Experts of a small language model: 112M parameters.
Below are experts of layer 5 (counted from 0) of a mixture-of-experts language model. Rows are named router (the router's row for the expert), gate (a neuron's input weights, with its number), up (a neuron's input weights, with its number) and show model dimensions 160-239. Each number is 200 + 20 x the weight over its row's rms, rounded and kept within 0 to 999.
After each expert's rows: a language model's description of what the expert responds to; "gets" lists some tokens that make up at least twice as much of what it gets as of all text. This comes from a sample of Wikipedia text that the model never trained on. Tokens count by the router's weight.

# expert 5
router,207,204,185,224,215,196,184,227,198,207,214,185,205,204,201,196,232,196,187,212,188,231,216,221,244,173,233,168,224,191,227,205,209,226,198,220,212,204,176,169,231,171,200,192,180,169,213,206,213,208,185,192,197,187,204,204,224,170,214,243,186,184,177,221,208,202,235,186,184,203,192,206,178,208,226,183,195,194,211,181
gate3,229,176,172,185,186,212,183,248,201,207,185,192,211,160,200,166,212,217,170,194,204,200,189,192,198,211,193,201,203,194,200,216,205,222,207,200,213,188,208,239,199,203,194,194,178,170,216,225,177,209,175,157,163,190,192,187,207,166,178,232,202,186,170,192,205,209,206,210,179,179,204,208,208,209,169,176,168,203,181,195
up3,157,231,194,228,202,235,171,194,186,194,194,178,210,211,159,202,173,187,205,213,200,216,220,194,193,207,220,195,181,247,209,232,243,190,264,210,214,190,188,170,221,181,192,202,175,179,208,172,171,236,185,213,209,208,238,184,195,195,198,194,193,194,173,176,203,206,180,191,213,203,166,221,201,192,159,160,218,191,192,151
Word-final pieces of names like -ner, -nia, -berg, -ley, plus to in up to, date-range dashes, and table pipes.
gets: " to", " |", " from", " –", "a", "er"

# expert 19
router,219,223,195,215,187,209,190,189,206,214,195,183,214,182,233,209,195,177,182,207,184,234,195,212,220,197,223,167,186,211,221,226,214,250,201,203,206,185,228,164,208,205,176,180,171,174,206,189,205,215,180,217,217,193,221,211,199,183,221,225,212,189,202,198,181,194,194,196,188,190,199,214,178,214,230,182,177,199,188,205
gate6,198,243,214,216,178,202,168,198,222,201,245,158,177,186,155,227,190,199,197,167,181,191,203,192,197,163,210,219,217,185,209,223,198,198,184,182,185,191,221,176,229,156,199,177,180,227,221,208,201,222,231,209,193,198,209,201,214,179,224,212,210,146,202,206,192,218,203,193,202,188,194,197,191,199,210,161,179,238,204,196
up6,177,141,196,188,215,201,229,229,186,201,177,214,197,231,210,211,219,186,208,223,199,162,190,223,187,229,201,204,201,195,188,208,181,208,200,225,223,220,181,210,163,183,249,249,188,166,185,218,195,189,177,181,210,194,227,208,175,211,174,202,197,212,226,216,196,196,170,208,159,224,218,190,240,204,165,208,167,215,217,238
Adjectives and nouns after the, a or his, such as government, public, military, political, federal, plus Year in New Year.
gets: ",", " at", " over", " York", " through", " government"

# expert 18
router,196,193,201,224,229,194,203,185,190,214,227,196,226,214,231,211,208,208,189,177,184,236,206,204,216,164,244,179,214,208,232,213,216,222,188,204,236,197,199,187,176,188,178,181,170,183,189,206,223,187,171,184,218,186,251,214,216,199,207,231,199,207,201,221,203,209,218,226,180,213,195,242,198,204,220,210,215,164,204,199
gate6,192,205,210,218,238,215,170,190,195,166,242,184,184,219,191,194,210,182,198,198,184,201,205,212,213,207,205,199,200,228,227,189,202,190,168,202,185,199,212,172,185,176,205,180,202,210,206,215,179,198,216,199,214,212,199,185,224,190,183,203,229,208,229,221,193,174,185,220,194,187,216,204,202,210,217,164,211,166,200,225
up6,203,231,215,197,180,183,209,221,194,229,191,206,255,219,215,198,222,208,180,224,214,152,186,223,213,198,211,198,229,217,208,215,195,210,209,207,180,200,174,205,198,185,192,185,197,195,201,208,211,200,199,223,179,187,187,161,184,172,199,178,195,202,191,172,216,199,229,172,197,218,211,218,204,177,197,244,157,227,229,199
Plural noun endings and common plural or mass nouns, such as Song-s, mineral-s, water, music, women, people.
gets: "s", " —", "es", " people", " after", " water"

# expert 13
router,234,201,223,242,195,180,173,206,207,218,201,173,194,212,212,208,218,202,199,177,172,212,214,176,229,186,235,204,180,213,225,193,209,263,187,194,207,214,230,189,193,210,203,224,167,213,221,200,196,211,171,184,178,195,232,212,190,196,200,209,230,191,195,205,165,199,191,203,196,217,193,220,183,203,200,210,195,181,200,203
gate6,200,196,189,227,224,180,227,195,199,197,220,162,224,192,199,201,200,221,212,238,177,212,233,181,194,181,194,201,214,192,204,175,195,205,168,199,208,198,200,211,198,207,225,188,178,175,235,190,176,227,181,178,218,193,205,218,211,234,219,199,237,232,166,182,179,205,227,208,222,201,183,198,198,246,211,213,236,203,207,219
up6,243,207,228,204,211,208,198,221,223,208,196,204,171,233,204,194,225,173,209,178,248,206,150,178,207,222,194,196,165,192,181,196,192,203,244,219,183,221,179,208,210,230,214,196,206,189,162,203,214,194,219,205,207,184,180,190,195,207,199,216,200,164,195,225,204,203,193,214,177,188,212,204,190,187,205,163,151,191,202,196
Auxiliaries and verbs in running prose, such as have, had, could, should, using, and verb particles or suffixes like out in pointing out.
gets: " to", " is", "ing", " of", " was", "s"

# expert 4
router,226,217,217,232,213,227,195,227,220,205,206,200,183,196,230,179,220,209,218,196,200,193,189,210,213,181,228,225,192,201,201,213,203,250,215,191,225,186,206,194,200,191,212,175,188,152,222,186,195,198,197,223,167,205,233,194,195,226,218,227,214,192,193,203,179,211,225,215,188,159,219,232,154,209,197,177,199,166,205,189
gate3,214,214,185,227,193,177,150,227,176,167,205,219,195,215,221,165,202,167,210,208,214,203,178,209,219,168,203,181,210,180,251,212,188,202,190,183,200,208,185,229,201,167,231,212,203,210,188,191,223,205,193,211,182,218,194,202,210,194,180,195,191,226,234,222,196,215,194,181,229,219,201,228,204,222,219,172,187,206,175,176
up3,191,216,210,232,239,219,190,210,204,212,233,191,179,210,214,232,153,190,206,234,204,215,205,181,170,204,186,201,204,178,193,158,183,200,151,183,206,203,194,194,203,216,172,194,232,163,204,165,246,215,203,203,225,195,206,174,174,203,200,184,204,204,204,185,215,212,202,188,216,180,178,199,196,182,217,240,207,212,240,227
Sentence subjects and main verbs in running prose, such as was, is, were, been, and pronouns it, he, they, this.
gets: " was", " is", " it", " he", " a", " He"

# expert 0
router,235,227,204,206,181,183,208,210,185,221,190,204,208,199,221,193,201,186,171,203,198,218,193,211,223,202,230,204,218,215,223,237,216,253,184,191,237,194,207,206,221,151,179,216,181,177,195,191,192,209,180,182,225,207,213,205,220,204,213,240,233,170,199,213,204,211,195,207,184,187,201,218,181,202,203,219,209,160,208,175
gate0,189,221,209,215,211,181,198,202,176,210,173,173,196,182,202,180,164,171,173,169,217,185,216,200,223,208,229,222,228,231,225,221,172,212,200,208,217,191,216,194,185,190,172,192,199,238,213,208,178,199,200,220,203,185,212,228,171,179,176,176,192,168,182,179,185,200,214,176,195,171,224,171,209,210,217,206,194,203,215,169
up0,225,206,201,202,229,221,235,195,167,217,175,200,165,234,209,204,180,235,178,183,191,213,201,199,189,223,211,189,181,215,224,194,187,225,188,199,215,197,204,173,201,230,186,204,175,199,164,239,223,206,200,211,195,236,177,208,213,177,184,195,211,187,240,172,166,174,185,185,172,183,214,201,223,231,182,187,220,214,190,196
Word-initial pieces and prefixes like un, de, re, non, plus hyphens, spaces and opening quotes, as in un-rav-els, de-ce-it, co-re-cipients.
gets: " ", " a", " \"", "-", " an", "S"

# expert 11
router,226,221,194,221,224,190,201,239,204,248,182,193,230,197,236,190,227,189,203,181,210,188,217,199,228,159,251,194,224,191,230,212,232,219,189,218,220,174,221,205,218,201,225,190,168,183,225,213,195,207,173,190,177,209,234,198,181,193,238,257,220,185,173,201,191,217,228,226,224,222,208,205,198,209,196,175,188,162,163,185
gate3,196,241,196,219,192,194,194,200,197,170,213,199,219,191,172,226,175,227,226,192,186,175,239,198,218,210,221,216,190,183,180,211,240,250,197,215,225,207,199,178,203,217,217,190,205,177,200,197,185,203,191,171,222,203,209,191,197,200,197,236,197,209,227,220,189,232,203,193,212,225,188,182,164,202,173,170,218,154,212,196
up3,226,235,233,214,215,247,172,190,167,177,188,201,191,227,194,174,218,169,206,184,193,169,187,210,207,216,242,231,173,190,203,172,198,199,205,184,208,189,178,206,185,193,198,226,237,188,188,177,176,195,208,188,214,221,207,198,210,192,224,206,197,211,163,216,213,198,217,161,219,219,220,165,215,206,188,172,177,206,220,168
Unit symbols and numeric-context tokens like kg, %, km, UTC, plus odd mid-word pieces in names, URLs and foreign words.
gets: " |", "/", "N", ";", " (", "R"

# expert 12
router,245,224,202,225,207,195,198,202,197,200,204,198,195,187,249,213,213,207,206,202,189,202,188,196,223,194,211,204,193,201,231,234,212,217,188,207,220,214,206,172,215,200,199,205,151,184,208,197,219,209,187,155,177,189,207,221,225,199,193,254,205,182,176,206,187,215,189,213,218,197,209,207,160,197,226,186,192,184,194,148
gate3,199,219,181,199,195,207,241,178,191,224,192,188,234,170,203,176,205,219,197,151,184,177,198,220,202,205,177,169,237,204,207,198,194,199,194,192,190,204,185,188,198,215,189,179,177,231,213,193,203,184,204,198,201,217,188,193,209,210,226,251,190,202,157,216,162,194,166,176,193,207,190,221,215,193,183,192,205,189,194,193
up3,196,197,197,184,181,187,203,172,211,179,176,189,241,187,194,213,179,177,217,201,172,157,215,239,174,197,200,197,156,169,178,222,199,187,194,157,204,220,178,168,169,187,196,192,203,224,233,195,195,235,205,201,212,210,196,151,188,195,219,193,188,221,182,209,196,186,200,176,205,229,222,180,206,224,194,215,198,173,202,178
Periods, colons, closing parentheses and line breaks ending sentences, list items or table numbers, such as (pen.), Total:, 23.3.
gets: ".", "\n", ":", ")", "\"", ")."

# expert 1
router,211,179,189,233,194,217,191,208,202,188,231,201,200,208,217,197,237,211,232,195,192,202,189,179,220,189,243,200,249,224,191,217,226,208,230,229,237,221,195,176,208,169,195,182,142,180,199,200,174,207,180,204,209,179,253,204,183,211,216,239,238,202,207,229,177,184,225,210,180,208,250,230,184,240,191,169,204,141,171,174
gate3,164,199,168,198,191,227,208,209,217,216,230,178,159,189,196,201,196,216,198,211,208,185,212,212,224,221,186,210,205,209,202,235,220,207,210,188,222,220,213,230,244,174,164,177,177,204,212,230,217,216,209,199,198,153,159,200,204,229,169,209,204,183,197,205,227,188,180,208,193,172,216,192,220,159,211,177,167,186,199,186
up3,213,206,194,196,192,176,199,263,190,230,174,206,182,221,209,202,202,217,202,193,202,212,207,174,196,196,203,168,192,233,199,194,162,199,192,181,184,204,227,222,217,175,205,181,215,172,197,194,204,204,239,198,206,254,211,196,223,200,192,212,231,211,185,193,193,182,191,213,188,200,222,198,184,246,218,186,190,236,196,176
Line-initial dashes, table pipes and separator rows, infobox labels like Born, Clade:, Founded, plus mid-word pieces of place names such as Arm-a-dale.
gets: "-", "|", " |", ":", "a", "e"

# expert 15
router,216,229,201,207,206,188,192,203,191,221,224,191,210,180,231,212,219,200,199,208,166,208,200,209,224,199,231,204,196,168,216,212,218,228,208,207,201,183,209,192,182,193,218,213,184,202,232,208,224,196,171,201,189,178,240,185,199,197,196,232,197,171,192,211,214,223,188,216,184,229,211,221,179,222,212,189,207,180,185,185
gate6,239,231,192,199,161,165,211,196,187,250,193,203,227,173,205,171,226,224,228,217,218,192,222,210,205,202,206,202,228,213,214,175,194,199,208,209,177,210,198,186,178,182,187,227,187,214,211,220,197,203,199,229,193,219,212,169,183,243,177,214,219,232,184,188,201,193,207,209,256,197,202,220,174,255,176,204,194,185,161,146
up6,196,194,166,197,220,208,200,190,169,185,189,189,177,215,240,178,220,201,198,187,193,229,154,203,214,224,186,197,229,161,182,192,181,207,215,186,218,211,192,191,198,209,145,217,221,181,195,223,245,158,185,181,194,195,190,198,217,174,166,209,197,206,188,178,228,213,181,200,159,195,184,191,216,185,201,195,201,209,190,241
The preposition of, also for, on, and apostrophes, in titles like Hall of Fame, plus biography verbs wrote, graduated, Won, Nominated.
gets: " of", "'", " for", " (", "-", " to"

# expert 2
router,213,198,202,209,213,185,203,205,171,219,188,192,208,190,217,204,229,196,210,202,208,198,198,207,228,170,238,173,198,186,214,201,215,228,196,210,215,172,214,180,198,204,210,191,193,177,178,216,217,197,158,177,215,201,244,202,187,222,225,228,204,186,193,240,215,188,220,196,198,236,208,226,158,205,210,191,194,177,214,220
gate0,224,191,183,209,230,223,239,193,193,216,194,204,165,211,223,208,213,206,196,207,231,197,178,202,189,220,203,189,199,204,196,186,151,195,204,216,209,201,241,221,190,178,195,223,215,205,197,201,203,171,201,212,217,219,212,186,187,181,173,202,182,177,205,215,193,175,188,188,219,202,210,230,223,210,219,219,170,174,199,195
up0,214,188,200,194,228,200,194,214,183,149,234,221,220,178,217,189,233,206,206,171,222,222,213,211,200,225,200,167,235,217,206,186,191,202,158,213,205,182,184,181,211,220,203,165,207,192,225,190,225,184,192,234,178,164,235,168,175,181,159,171,160,213,215,183,205,171,209,220,190,182,218,187,199,181,193,222,202,213,190,219
Commas, pipes, semicolons and relative words (who, which, where), plus family and character nouns in plot summaries, like brother, daughter, young.
gets: ",", " (", ";", "=", " and", " who"

# expert 16
router,234,213,191,230,180,193,203,191,206,246,203,184,200,188,213,185,224,208,165,197,161,206,215,206,212,192,229,188,205,191,213,199,213,241,170,206,202,204,235,157,198,200,195,175,161,154,221,187,199,192,186,180,210,208,228,216,203,186,229,249,209,187,202,193,190,199,220,208,190,212,226,206,169,218,219,165,175,181,220,176
gate3,236,216,204,210,204,202,197,226,162,226,206,178,149,211,218,212,195,190,169,169,226,227,196,168,194,201,239,200,230,227,167,200,155,232,210,169,202,200,218,208,206,215,218,208,189,204,175,223,202,176,210,188,187,194,208,239,217,230,189,220,236,231,210,205,168,220,183,213,224,197,176,202,179,186,187,173,204,209,196,214
up3,192,161,244,225,196,193,174,182,216,169,199,178,203,209,189,224,173,208,238,183,194,187,162,204,208,211,220,187,205,207,173,192,190,208,210,236,152,183,205,222,197,201,189,184,219,221,224,202,235,225,205,193,225,180,204,206,182,199,183,184,240,209,221,240,216,194,193,214,166,214,202,230,194,240,206,191,198,203,170,210
Line breaks after wiki titles and section headings like = Thuppakki =, and after closing quotes or table rows.
gets: "\n", ".", ",", ")", "\"", "=="